config = dict(
    moe_layers=[0, 1, 2, 3, 4, 5, 6, 7, 8, 9, 10, 11],
    init_std_qkv=0.0387,
    optimizer='cautious_adamw',
)
Below are experts of layer 3 (counted from 0) of a mixture-of-experts language model. Rows are named router (the router's row for the expert) and show model dimensions 192-255. Each number is 128 + 32 x the weight over its row's rms, rounded and kept within 0 to 255. Numbers have three digits each.
After each expert's rows: "gets" lists some tokens that make up at least twice as much of what it gets as of all text. This comes from a sample of Wikipedia text that the model never trained on. Tokens count by the router's weight.

# expert 14
router:144075074124121163172108105141136151120151179154147153100115115157107092128131162100140134129169113091116088163091200146165085161132096132132116108088086101162150141157098188076151114137115100
gets: ".", "1", "-", " ", "–", "2"

# expert 30
router:111084097135130103108074158114126122180110216133135102155068086182094166124111205148105137118187163087129103130135200146139123122120091132148154128048148144179130113218106101136142078094109136
gets: "\n", " (", " C", " B", " S", " F"

# expert 19
router:108094133118123126119038164111119119118140149137153104133128163163146100102177180078101170098144120106119137130096179131095074123131118120180106117082080143149153160174160174148149107102144158
gets: " ", "-", "0", "i", "s", "a"

# expert 7
router:108046121135154104113090075127110104106152164146134089111135137112134197107129114141068118102149135179161105160129146176136164119156106191180164163128155101126121120157099093115170118082159154
gets: "–", " | ", "| ", " was", " in ", " is"

# expert 22
router:134114114140129143138110076110115159149162139184176154122064144128135178112109149111136124097132113124152096142103150122127132121093176185123176099107088154130159145142112133107130141117167123
gets: " | ", " and", " to", " in", " the", " of the"

# expert 26
router:099075157137140107137067138138102145177088131175195037111144074137128145102108106182082124137163149128143091126150128173153113075156183180204174126122154154158119094119107088158137133111136125
gets: "ing", "ed", ",", "a", "|", "er"

# expert 10
router:090078119093106114092113107118094171114104145148137070081139097103113128145077144158138090148159119153142147197189115156153178140125135171118173171108125124135144129147104107148159119093205133
gets: " the", " of", " and", "'s", " in", " The"

# expert 8
router:121082163085122101173113120114114127108125145207118085132095105175116183116103151132134073123106130141180058165147134171089128143181178107189153146116157167161160171151120130141148136096138157
gets: "a", "in", "o", "i", "ia", "on"

# expert 31
router:135088153112130133194124141112125158162113201161161112093089145060162157133107140116134112124178102157139144132125178165151131134136172129174154141109126166161140128104128146109184147124122156
gets: ",", ".", " |", ")", " to", "'s"

# expert 0
router:223105150156090139100140119131104165136135126149088056156176146132151100141126125161142124198117097176138038129145068189096164074191157124119148070112117135106109099121160130119124138130120040
gets: "1", "2", "3", " ", "4", "5"

# expert 11
router:106080120160112117131096160104140115172101168165133064134096116121131169150058130156069115142162159144108073161162126209128163122159145136153148119069130098139130117147091144142153089069127122
gets: "1", "2", "6", "3", "5", "8"

# expert 13
router:090124088140138128207078106118121100129090141101150138123025087043117182106084165146134128078141153108106126127115176093134127138087159102110163138105079146197166085158068187115185143119171129
gets: " |", ".", ",", " and", " of", " in"

# expert 2
router:124087143138128125093108103125113105215084164193144089107131107128105169150104141163055079140193164186147066148144159178142183103137134157166160118130163122124110122134120067165124117083156117
gets: "\n", "\n\n", "| ", " =", " He", "="

# expert 16
router:135130133130179136155080118149132105160082175131136076129105103123125170122104151176120127110155136156143096160154188159151094161145123129155155071119167143111101146120080120116163123039134137
gets: "ing", ")", " to", "s", "es", "'s"

# expert 17
router:081049135152125163143065161096081146149186137084140107132103121138114125098141140119075139155241194108102133131092150132128150119105172140153144078068080131140143061189086096161144125070157125
gets: " |", "-", " (", " b", " B", " F"

# expert 24
router:142133126142174096160139140119102092113081199169199095139107129120163172110107130152076128113125153133172087126153160164125087147180138108207161156124116132137149132145141188121202121091136147
gets: "es", "s", "on", "as", "or", "an"

# expert 25
router:117133106148140079151105141153189073128106138122102157123089180154143110118181126101150134079111148116145166108103136117117098136134128100176104159140102136117154176152147198107158162131112163
gets: "s", "a", "ed", "er", "in", "on"

# expert 1
router:135091097125146157113135115145156118138104165123154147131088097168120163132090158112106155151176148123097158160144198105147108145106078144114166134059151106146103125183046174091165126076112109
gets: "\n", "\n\n", "0", " B", " C", " F"

# expert 20
router:134076066067174150166111100116131118128165127175162102078082109131129095147187149091164116106114121099154139143113186110165122151140105139151142149126143112155156149105051155112137117140137076
gets: ".", ",", " |", ")", " and", ":"

# expert 28
router:096064090104129132140122084154105148143118131190165083107144136134091147156139113159104087175164158175101077170187148190145170135106160130135200159107122159121147074148097127150158103100201109
gets: " The", " the", " of the", " in the", " to", " with"

# expert 12
router:157086136122142114087107115126131107157119138149164098148105110136104150115093134145096116166170132173114100217146130176150159102162124125195178114101170086137122121103104112117175117100141110
gets: "1", "2", "4", "10", "ers", "0"

# expert 4
router:196091109112139135126129101185124104177165213111102201094062128192111167085135165096142107102172214188098099154132182096166122090079097117130153130106134109099130109148091147125103058131128126
gets: "\n", "\n\n", " | ", " ", "| ", "–"

# expert 29
router:092154092174194075142101136151146081100121135117152160114126154081154093094189130129105126119120183115077176114130117146126041139122141094170100138125164149159194183135126177139109138168127197
gets: "ed", "ing", "er", "al", "ar", "or"